Experts of a small language model: 32 experts in each of 13 layers.
Below are experts of layer 8 (counted from 0) of a mixture-of-experts language model. Rows are named router (the router's row for the expert), gate (a neuron's input weights, with its number), up (a neuron's input weights, with its number) and show model dimensions 160-319. Each number is 500 + 50 x the weight over its row's rms, rounded and kept within 0 to 999. Numbers have three digits each.
After each expert's rows: "comes after" lists some tokens at least twice as common just before its tokens as in all text. This comes from a sample of Wikipedia text that the model never trained on. Tokens count by the router's weight.

# expert 10
router:473472513612517500423507450537480464452445533395470480448525378565480469488495507525548513574463521536562409544489442486495412450496445452472623501552526480400461446503464421476476544543431516466545580541525549442466526465483355461500638539457472527542507530474491529494509584530449471450472475545526427430527449554474449437553508447465438475551449457449597527530571483453437477452589549454473488464568561484527563390513491537520440423579550488469627432537499488565467531557446496
gate0:489404567472489502471444473447444461511434575521414475434590513524573452558570515551522567450407473598515521511484494477412443470487492473534494505412482453486505575367525552437495557529472507469465550504564483494473495515423507473551455483447525460510434542462465533436521470493482591465541483553475421519488564557421500410665522522494527463494471443474425569467499479537411523488521510522579483610491397415484546494513441588443528442557451510473457470499454560498504554530513428
up0:476551543578544473533561454574485585534492540423567476507545552549514572523513456549569498482467544539485428456520554465494563512538464476562509396555599498452567522570418532469531572454556499494563530371530435476455645487437473477468488527550540597442525563498564471482489456436597459500507537513493504615546493474492442570394538475532387540585422456537510532525568578446472527536532492627425485548550465530509599484574493417419468524488537497511487547544507451547431579462524494
gate1:513469499460529499440415462474507518437528544500455511549547428488456528582406442398400609489464493569532440482442536442476365503597457493459439477457375406491596386493504437513550482554438527550527448517433530472491471425463564494477487466548489539562475526469444535381518458475574473471462552540503577495460534599517446454584422493434451512461463447401499580587435489517479432435504504463499504466533480575456521509472489505504502534425487416443448496558463521459457598553590463
up1:522524542451481383532541485586447423562499492459508465441586495553463502475515528384537488610482460503569528589569483581511535590499399505507513498505548501506522507469525523485460436479540559478513478387445584501512476561488572494498527452510502449501499498520529460480572496515419482553425502507522527482505525498425508402459610519527505568548538432502472530530552514463571504626468632409468548475415504417500552451397559466559538526505484568636591538513539456563540569565460547
comes after: " the", " of", "-", " \"", " and", " ("

# expert 28
router:570398490519545504422540450540605527427455613439469485434505556503482542482534477512527479534581470541557449549436409548444484422506469459498543467504587486512383586474432463513463504389415489490520516524549531365509515419528469461531550429560486444537550550485467446494496531488483491444569511508521480466537444543533489484491482524469455441453506423465553526572544556439420509501513565477538443483591576531449579485513454437511443390487500498503582455526366534611451514526520502
gate0:498516521532506534483549507496458491448545477456496524508589451408509511459449570428477476525516520556495520510450528521488498506470474470497467472512557596469505538527464542546457461498445551496413532574477494451696543528626497493538490450476417468473514486399530590482523477559497373531474481496561547478605532462472517412643596494531457516446560442516506462492481526548548551496537535541552501432534526365520545541450392512481459458494485473458514548537429522435576353349434596
up0:481456485464533469463462608503526490506526500460583449468416487573480502644534461584431489485497429487537460421476523515472495543486498458454522475450381472554561457448493450539518609449537481541508500434507496559417514463417499507486514534602537532551549548529526471503554562542443532470519527502451514523408487539530576560323450479515471492550459469469533475551553578435562559517494419449528538487468505613517439489462429501494493555547535571519484429535520511527477604547552336
gate1:516432575544507624484538510483529588563536581542481546538565461592523466476507513518438526425454508560492519543481537482484465537480462449456461659525563428525482447420517495471447544450579502546460545512475516463422551470475454502495459501495494440501541509524450494489537524437481465557588525490436542463349438535464523555440563502556540498592602522559466402521487499402534431490457472469419587519494599473464551507511492481499475484417504547453521465556518467408521504478502519
up1:540389527527497539486398519500511509490437529583491440540508536435469495466442497516490498557449520526508458510485517507401526613464428495515519576520487433513540439464478525554565548407568543561566553517380566467465515505459513555509500457555456543509427444498496411461479462437504536596604491447481457465406495532437552638517478550614469515614487527507547446557499542482510440484513504482529525553418510527482512483508606468531446488475491504583497469642496497539470499500467477
comes after: " the", "'", " The", " on", " in", " of"

# expert 8
router:532505556568429484498525445511551572439391545446495548441530433457469505505447515544591467552484507544484510502481528564458506434551478467498527458530585449522366486489406496546440468449490468414534567479514501435568460458500509472557471447443435503540523483425542411549557565480459533458510538552493431444535438625539421469470507508485486405458470503472475492518461462446470470477578486503512417446579598426388555476439458471482461399595557464442546451515460590563439615466460512
gate0:544437529523446496473537494417495432377467425542537387455476455449541548442495557585600487509374507429502499473565433470518430454535487543587432542443460568562520547431458507525501501504409480603516526538446559511514500518487569573466467488560445495457517449471580465422538569500506568507490565563534462520590490513591374504512502585539494549483423446513485535475532381402498455542526550497441531458586452539495617514615450487493476442462470474458550529488555524446507589504560541
up0:476560529471469441536427471479598516506551466537511536463445470484527471514492514506495471485439472584490493488504526518470511481563561542440494400609437477424488571580542495462438561485521451489447462481528614481541480500464460506507461466483405393529518588453560514581547458496451465421384507548443539541373538527543549499434535488519407502569415513543566484434498558437495472472487504480437499474579481506471499494481513554425481477456495493510490493587563410626424425607468425
gate1:580485477522502467534517521504547499503428483520559471443506521509495575550551513474514548550460510488510455515505489554459425511541434536517450542501449428527607433509513489439428508438445509388426524513498444548540397607399503482463416425568485491443516490586457472549536459535470488503518530494527485493521472545534531519390548502602559545456430472487528499478439559516521511564468507603504516512508495512468527530403541501437400471437480553491451454501517373504434388489536450
up1:387525442461493578438439390475456452442544479467476535452554490493545462454486535551515404464498594530543490517475548448582576493562516446417473359566533543507444506500578544482492543484587446494526454534511542460545548416521499484519514581498486574533433444500551461468558386501533525481462472513462381512577540401508475545587498465498500416522521524519565458519554495532499446451574430405490480510467589526490463509544437501562573498611535412527570492468509588592591628502499465
comes after: ".", "s", ".\"", ").", "\".", " years"

# expert 15
router:554489561569538522466474459498526536432399505462541493518495462534472613485535519605479473532570418537561469574458503526448513483480417493531563446516609481493411419510468536561471544471418557421428588441516481519563504494500500532554567487518486410530539499460489491506570551449520576517526435490455489503614472504441469483492503422492493423425476400454534508549482459458438561436461514470494427489540489514498503472452481471496411444591496379357602465573445536599436528457517536
gate0:544497466476603467496440596518520477481553521470449547571579501521576461524376473536446491544509532554486475545473461506439525422498591570512521498530571483468455536565574477459484467477431455567569507475462547478444417444488476494498592474488569579555568543523438428529588496450494545457556433510484420448549574534507518504576550566476467437561555538544459503534544527509590557480444449452429528578492534540533533488562482487551405464445375455526583567586496498491507421526456423
up0:535467493406507560535551492456447406482555499540541492555525453518533451512433394529450460555493492598526474493471637508521506608496483487503464535416491474465487412496525551482579509469489477390453455511536604441484484522430517443438554582491482446476452498484461579472451486478507512535508571481511506445410461483459478469423393563508471560429483480503548447533472492545427520520539493428555630504512478575496581515450502478477569434583488460482483472484516464514532472514493583
gate1:513522480518457473517446541440509487522553531518592528448495492426489429569478592461469490574479526554505568569421541442537507379476425549492461507422472475485510606506461463350531380466513458506531482564523496477437505465491436523519452428532489545525452453520467473511511488472454479517580528500471481545465548562442594494547446582488452479531440549518418516598548583536509462507559518519528476525457564494454533438532480482558534507494423562628528548421477419517617409490480474
up1:419529525515529475432402510411428493524529507448524538513422412429554473513537480500531539558452509517481567590468583563438567397443464535479487451496484485560478485481472527417500462467464422469495441475479412426523553582514490459444542524483504460495434505445447526562591591563531544551533469417462425512517550540544498587511487534559443487483470505511462504545493532586435554511459453521530499537491531515423490483478510464615516524528500503563535547469481461520569519519630481
comes after: "==", "===", "\n", "See", " ==", " also"

# expert 0
router:511494482488484495487495415574510581447513480478451560405567412559456486485457488473570379480500494483528491547541510545456483506567534430453571476509553532465383498469496421548374517444527568449478521496537538498570515392516463490534496514493454481608468497491538386471565484449457523382544511506563439532514484616424510440398499464443435481567492396490498493506432373521427502480565562462518528546576502451445522508485440494492480435619524525388468545527499501523395528474544551
gate0:517487547483543417571517503393494487427562516568570473398496509467463463376468439481526473518411563522416486518556456397481381548463523511529432554485422571476531542526456481473445469459579532547462494524537418454501488454504471530478414452485509499436457548447506555465550496472473626483478572491427420454461536588521365462528527554496520424488552535389479529463467467548514522519460488481571523538477475547527528504473513440520517440456491529444456522514443577542513557548422496
up0:444481430458521601335474518538506584451438472484493530559532387534466498599474534532465528405561482492562464535336556520469539416460458529496499468554543498495394467460463563504553520507413530510494471518441514575519530551487549462543609542470544482535520495478473490529462590534500466558581542503566533516559430449486593517446534436444463473502444470534589445549622510443452474465502553479509531543413581467510508486567501509460448587437441489558574505503531493501553497463488500
gate1:425489524528493515563405532517464551508507412489417570512465577453545522419473444440410371520489428502437543490533415515548496477476528470533486567499486457513522490490542474465481473506501506500488505454466492477468504577552489488522505453539532541530419458498533477521452439514526516415543476517528480483580516575528396464482467469520490407580565530448484439501397493508505506532501413611507537498519444457460554571475563453435472490536496455544460462564507618531514522527511512
up1:425542509488468491600413538492472504608491492491478592462454572404491557464455453414488446540418512510490537517511483528511544453496494443508546542500508409530490521454535475546463525519464617442519537431452545463501555628597461532424454521520534566494469487628517485557468504503469494533509565479541434568577540554512469472423466531541436460599534508509492463479463532557507523508484422492529470474522436499489568542461480497433529504532571467563484556576461510512509517482465518
comes after: "\n", "-", ")", " information", ";", " (0)"

# expert 23
router:499482495522551514456510477590494539490442482462547570446559456527471511550478457486527474605535564533546481563457479520365429502532460473471496492464535477481491518407501521589476421491463487361525537443565546541541448425455496476488484454490431435496432479387496427564501489513503516477522501497568475586524483491456462477474564481461462493483502456418395477512378515442453464441572554528557494453575509464474640476534479509530496388608528383426520497555449558528365458574456461
gate0:492503531496451496378455424460620470469456471532574525537525518561471562447527584523490545487537481471501539413507517462478447404590413491503536542563564438553405539446470496551565439546483432504391506597513444589416499467493450494539466552434512484452585594481521597471491462443444510509490477482501551460523501391514512487411431560511517505490523563521441556460543504490458446587494594508484532523449462475559530527534506504497482458526574608506466543541432423516547509430585543
up0:467460419480532471508580380509484491526479437577447596525419590512550568566504420480499543511543451504433610473463492435423541527530565564603577483499379509542544602449429509515580518444535565510560499517512504505558482543501477521464524551588443462480539433494544538545530456534571538467533554556500437461521503450467531546513473474503495601459540481409509545624457488493456465663493488498466585467593469462477486469524522464463482417523503549420490498494529521615460454468462475
gate1:537471500489534517562423474538473518490485493478425499411467550541403564452467412488453464525497467454555536483487455595535401579422518483403468548515479573432455455504543533514517467544508430509540555519509554471457491519512429404492498550577464512428505545504569529484540548482497453432525526425598512470505508538495502500414545496583518553472479451490417542470425493396367485581552483515516521484544524494507534531460607505594529430406415459437533462537426486567479504510565541
up1:501478482570565487475501511620477426501468478499467529465558539568499527528540443453478500497519404453546543568433507665440505478454541461376490558465518531490588515505564505405519473428519540435630463504468475530527491480552484524443544602507502538413579483520544452511512495483487420518480460486471547505495416514539464544482506550520525547488479485554466495380492575440378510461498563596598500473470481509485496548416601530504473449577474456467554438550462539559436415465615492
comes after: " |", ":", "|", ";", "aged", "age"

# expert 14
router:501474575518479456433498439566539551446470571481431553492545473466494493505482465495517486520595468519526470507456450466470504488522436454552570486575648477482361539440505484538422528465466536457533529464544509405555537477536455427524542399497453480510514566454452411494539559512500496455504443503511469468563485506509476424465474464465451439504529448467598513553503510488498499423534530498509469517570584474427592423592388501554475475449524463481586438577452546559423577536481488
gate0:395442584660429547486539534509601505464570440490474441517547516625366361482463529553419517512536486457486512489487419476480463495352446474516536543536512499480515611509572512561543491473534453577519575525463453499495474518544411505491492517505415522459508547548520510465455476445527433534557507453429494492526434537524585452550485469480477477480523540477485464524532459527545517474499587550557529463517458551521578490540545406565481520474469476517451478539580442469486503477474553
up0:572489541406463565482379505565535385530531461381492476525500502483518529491373493437578539502484543523500560490531529559472515469516489514557522483446489549502533473585498556570464494561527425479501469505520467519676504506520560480506418451526481551505514531517465567538570505499551417407485453470630364560497495497482542515494558454562379526466466519502564601492455438462469485486481453596419515569444506503521613533488452592498515396521521490402466395510530526570525522466452480
gate1:395507515427446415570507508539482491446585467459443413419507478477511433486496494484477470469589551548515623472511482511515461526431444514478483477517503569527506510514421417591614519556481542476497418572440496526425547436448484455522548568405516550556413448493488425498473484504556501576476544437468448476491461586503551405592438430469412453446564612503502402464507511534536459535564521469533596458596511507505408546525566388499548496534471503515508481551519499436432400499532490
up1:436454561430461512449535503551541428531533427540442393518524473570473534477508442456516395484513534596505551508449528461498578462420521562544515500475562558486483614483487465542601472504499494468489480571444531392313599470496490471421492519439532572624413459552525545499434459454535544595541524456572477493502438532566554472533447433442564420511496564497543501479612518602453503569456477560543426501534479536531480477541487465525472619498412441493537539508491527454438512533436539
comes after: ".", " of", ",", " for", " with", " to"

# expert 12
router:519414501637485469427492451494626507408447571478516555466538532478470522557580479575524463475527453563512495533437456523442504526434440399539520492471557492439465523395468458605430500428489508436457526467497499468475426444504517429483599541513405497576466590440565487529529504514529598456507430463497570430567533539449519460477463503458421404475467491417514546571472430446510574501534484479491512485501550408447565437516426429464478485588514439409545425553405506580408540531492554
gate0:467491426538425564532433499532494505501601457514481481514464602475490513578501476598530553611465492525566460467430594542503386547516542486521493587508518477400585417494521464484511517539538494500447483537524475533523466504477499433541480510565531462407522471567414583551492502537443497433459513530506541511452489508518525530402443509498491510544487537543606596534506461479451475447536498541482383540544522403447501532477572463471547554428560560492615467524475450577386573483488529
up0:543421587501539484506574458464561453507419525461469450468567463553471450539549482483500503454540486572460535471440507509465538459505473482476393517431433438473525513525464516624523475451560439524532495507518561437451412522495493524546545429463487495508499530490547451401476471420514562517466517529450523517416607450450512512542543522511537528479587537451544485500437570508567567567504539522543621493532510675456522497487468536542439438495476472515549556608538437486472450528566533
gate1:539524542519509382518537444452567479537500544529505498489494453524450515523549432514458415530545563481569547603466573522508502564532530469548537586465546519453436549540543537448387544508374567513562566558514465530539477470537575558596507445477523478474526514496555467402364478517445439474548428448551422577466558407541488477452522484532576518443501512480515501535505430429517545407539534514472545508537484474492503513539502531514597529593457589489531526464572451491527478493417510
up1:504475432519509487450430385431471551561525500538558552432608480554361478514567430491529473421568459558503461590533498503513501584508487458551498585451539495526606542533500507455452467549437531525568485509509500554460468441495557485540555459481473520454478492539462427499496456471515503466535527495466494495462492398515499377461471451543405493467512552527545401460580494452613394409554538511455523495516483505451463486498522524508478531634422552334452484525496403546443514480495484
comes after: "\n", " is", "=", " a", " =", "Species"

# expert 13
router:538497472496478415434490431479577531425507506521497549454593509447512505554528526505489508515528464546546513477448469473496445537474467517480456410490597422524406513431456436506412450436520599442526523522498558384558489494537491394522533500440390481555557556488516416438528618517448489391561438550567512486567489490462479501462485447375473484503432457464477521572463481465495505447504545440552491481546598450487602447534442473488497481700545503395563413588426522525408569484544505
gate0:499493478469434421534423472485450504439550526428499463438453504586581507593465526524526454431501430466522563516519473449538486559510508587425566623524499479565553490530465441558597459618502452519487574540511455462547549483511501523477535623473548492504580619485457514504457476505374571547603475530580501519496463436591539443469446590503568451453478478462533544561538527531457494465528510421545598468537556530541528566492458453449558498493467508447526497487487543479522548517529573
up0:499464449513427405497433457449426576409524504439513502560430564546499511593511550573564517399501462507538565552468478460517440473452499570563490572556548454545492451535480436533560501537516426504479557534477411486569483487486431527537521535493557513485576564482481558517474539506460573570533514563610478533516478470597565538506503518482530432531489419482525544566504517558525474466497504425493548457548467471461463508505489482436526425464434508559549457451512538438579533550514467
gate1:442420491573447474516495431480441459437494403411485539482540504520479474479426527446554472480577513588447539462441474543462525486493485523569554496472553552541462617454513434519372515505520559515492497442450492453412429433543501495476434560490487512472502432460496605509481501430513540475500462459461567609488501546519452550459490512541442535484481542457519448483443512510541448457401537526457528463528425423502497510439550482506506537503471476467498413500434569540478443622499573
up1:405515508549432447521462421485502503444460476481458484506518493528484450525503604468565442488586445570465572416491444608493508473470461470530509517462586555517417511472537454532448555414503542504427507445479489410440400505526511473477403550518512440453432420378466587485474506441505532516493487522438512537497509557507525476473481492532491511482428563530475443436421473485594431436415531467416521405526374456518512572429513464468574505529421526452501433512454538433565494584486557
comes after: " was", " It", " it", " he", " is", " He"

# expert 29
router:543434515531478399480509496535540490431428525488476508504561470480475531463510510504512429545598402597544527565460459523430522443483471484534508414603590481450508455469435491530473470368434556481533552437545535438589484454588480422516571477496409415583585538472517521530521554478452562470524510476485460477622452512459472476496471420384505489405513506392485477538387431442497505494548547530523510493600565514461529481417402429493417413553522495430553408557425526546412524466477495
gate0:518439558436572482465515434510547590593557464461540584511455545457490512453544535406542400471534516431544519489558422482547495433579589505547446441508484529471500436528496405465535493487416481542483522424557494541490494463561433545522510505529577416512394586403567527569437462535472502395613529451462603441487613489531553512382576516567526538582603503477592500459500544541451515519402454580566483490497548471433581501476520472494570513520530528621528533432429445475426533604515540
up0:511508611471485483463492440571544583618544489441532526443424518436487470491515520447498501488453410449477582546545488500505464464526600503465502559515401448517508427537527477463522519485421429482392625455475448558492543426474443478439492533519592403509379540538608524573420402528472580464525509408504569420520503463515554479514563521467528603521474438410560495555526470492497487474479488579539511547447539499496527517452507453437522595476504508483558454468494560514437456533498563
gate1:508510532444472534579518571496496515595514505518423490583490455527477479470533502490493544465472588494534528562400485543491539443422559539513562521483555460544451594545527454528507535546573458524539494526562486483509521431478540473426562466430423541505468445514581488469536495559477453578509442477536543424521431542636536423480483499531546493543628464573541455462544507523442514538611523505464545485512470493560461481539485462456496522391491522464614510536512418491479551530511504
up1:533502535590480520483472529395528525527552514561543539521564536466407568488457526460448452585461529459484507442550470487546480575539589522439464543523514446514527408408444585468467530481449535459466527417499510468552469536460517478517519518563572548542485602505493499441437485590506616485488457516467409600506668427420514579518525490372477447467408505505495501511455526492614426368558482480548461450470493507469492465536552527535520510526518510492472511456440587517433486453494460
comes after: "\n", "-", " Mid", "\"", " v", " M"

# expert 21
router:518459531604509452441481506490579488502441507506516506467553502520479516484501475511590456480551491531605459528458459516497459493493433425483570486491570499510439480469436480491455437448517561484431528465563622473516413480566507431477498412495515543528497514486510416584603566454438503474477493490477450501533364587512457446511541420414489453504440496409587549474487516479410546493550556461491511426510534514450637430478494461496466420589534401456545487504470525521340551599550469
gate0:512431529506425543445505467467513397524477475410586474427474494551464385522496451457511540512535435469530577500542541543504523476514528506487409446441460443450489472490535497433573429484534523536534472532518520573503495447506613437440522575423472490483525572557512422442607416555459498449587444541526511462480527483485456452504423415542470468498514503450452617462443522586472498462456526521502517515496521503399518466467538468513554477382549494560521481579571541568479477494455537
up0:580485548478539538519453574578526463497448480520456430415543552450508425480589508554555486562403384461589468431576464597563495470510543468554453512515454460469508415448558554525524475545450458531442536479521532516519518390493568473514454488511547551523451560558505480533604510385518460483497418547447518433440510558434501508491445485411518535479451492512473616463486511498516477578511465447509478467448394565458417509556538423552549503452435593429564513495508490542415508458469520
gate1:585541468561379463397556495460459470593561505519441525549478424464531495469527446527544487612568467496484541497543566540600471445506406493531519441430424386515550593474540446515576503544466472508391520367461554633509525504499498436444542498469469550417593508454503461520550475499460503530512445506460523480537527568445482527521553580490556494459452503564488530463536436560522501483496500420470549556455419550448473503499526433544503494460546537405482497496473413480498448422449535
up1:419421550537540509529431543554437480537522544503493503520462458453482495547504510502446504471533465568441399596599458505510480432524569470620456497480493534510514424546527500566611475498512489479471492521449452473510479413473561490529456499417465498505535499576538537567513502537472528510470499522445507556516576423521482468487525448579509532500592538523556534502533489488525461594560479434518622411584526509502482494520486504473565532530430472438530474498452437517388410544506547
comes after: " 0", " ", " 1", " —", ")", "\""

# expert 22
router:505536558554462451481493491551495591446461510456454481429607457442432517482476488543537486576534456511515492529428516506466424474558432452461546475486618427536370444511497427523468512458497453445533637423592557504531483452514471458511520444476501533561517500518463489570494564465361589472536452518562453452578501517501469486420453445416446462464414399535515505554491526457485522477553563544505452498544535477515503496380483429508479458566527513394577436610368519533414553487494533
gate0:533487380560529489515412451610449555461492446477457490593507520505424483463538453557455505523521505590567520550553492466442458505515426492440497497461447424570521572465521497450509490555486517519427538437447526437537532527491456508487575464451498482521547508426451527558458459499573538556529537527458431506559412490515526494453563446471516481455424442526549537441514498537417395541508518534576524428462503429434507456499482494471458447524519399439396431426578474503581489547526547
up0:486574553484493472441479489482580513566477496462556567499542559537470544531453568518571520525509600527452501481505443483502524517415506430575509489533486503596535475493586535520549433449497528601565506510562431473522497496499567479448529427577516512512462478603467492544513525467572531462573490594527498531486480431535592422523573531544475500479375419490566557474501529560447402416480514571528491497512486533406501508471493515470471489399485419490485399549446554536607454493531515
gate1:452567441476582528560425464512462528431448534612568517462572471573462524520531522517577521520566513457459603528525516542475513550521427548488488483465607455493558620494594478445442521549488419564566559533441568488480348494506555472499510410459430595644488533493505554446520494443515553483502385544474465509467476452562487506429527466455483462543411471468537477515554511509476564499409498484572446509512454495575460572424531550460500538519479487478571497475578564524520533473545535
up1:614533539415493467427445393589533432551463536429494380518560503458456509460521417506520473472594495518521527399542530551521606388574446462556463469555480472569535517530556491438461397573357509563558461497429510556527432532531483536474446482450546551439448486551578417497483440451454551519457533461512517532551443447527509517529495471503481504495443537529531554528432519520493490561535475557462519474457507540489470512526531496451525487448458454538468477454591433438551634534516422
comes after: "\n", " |", "|", " Team", " Pos", " Name"

# expert 26
router:513458539545473444454554465562549466448482492456532541530547498483402508531534488519544445556521465470547533561500491553398508416552485416500554520470565459507501558500430452537452480404467601431413569503527498423543480457447465485564559476505491443504472518512541456479558550416460513480514513503539520416556427505443477380437461479485475495416454474484527490487466463403506514505556534437578516438534553475509570444481443421453437473547604426334524442494458588550412535510403514
gate0:435557469568522493461469514523535517438540516427574583522452394486592470482461524548479492445493450392483448522422613506422548596438511526497495499534480449528541516502439520476551529465577448406578546498510415494507447484500528470564581524591523430518499427518554373453616533517481488488428399532481423515582550496493477482508509547473351441566622547538521492549532488530552528455529511463466562414539522488485509490418456501519506500464513507433474511474502515375452505521525520
up0:491470495520508444440431557491494500517514583608516473467587586436478459542454526437438446490491572462520554506525505519487423456565418548585445448497461473530449388408493455472494505474517502604496421396507493469530442524536484480500486452424475568392515519560525560538455422544540432512554475472570458505452509463568504494502515507555531573537465405421411547413528478528453437514513481453616421483527578534526512485516507457469431521524564542508512527489446521548540495499522461
gate1:549552528523570508465532538536502542462534517482520450551547498526452546517482653526454523619533599462513463525571486452540473488535442518579550586546555483572502566499428434446527556413458638473568470569536485509583464483402449501540517437558541440533452537553565525481468522463467577557430547540508464549443450484490542470472528433559498494482451508480536470452392535509467506441549517489459565461516511553522526449492510457547486402466498464425475475527479519509490514361504637
up1:391409483479470508553467494428556461419526491563472501492430563537453429479522382480444510426449509473516531507539452594491526508450593521428476478403487534446523401485554484542462429541531444548530538439528512514495504569633514479413410526460477548485499499452525460466572486483532448477492454497516442448603475510543430528439485541474516422491485533548539566525510511418464516510428511479579504549562464520503559556493472489473530484548471547606519618537544496458509442613483361
comes after: ",", " in", " United", " New", ":", " South"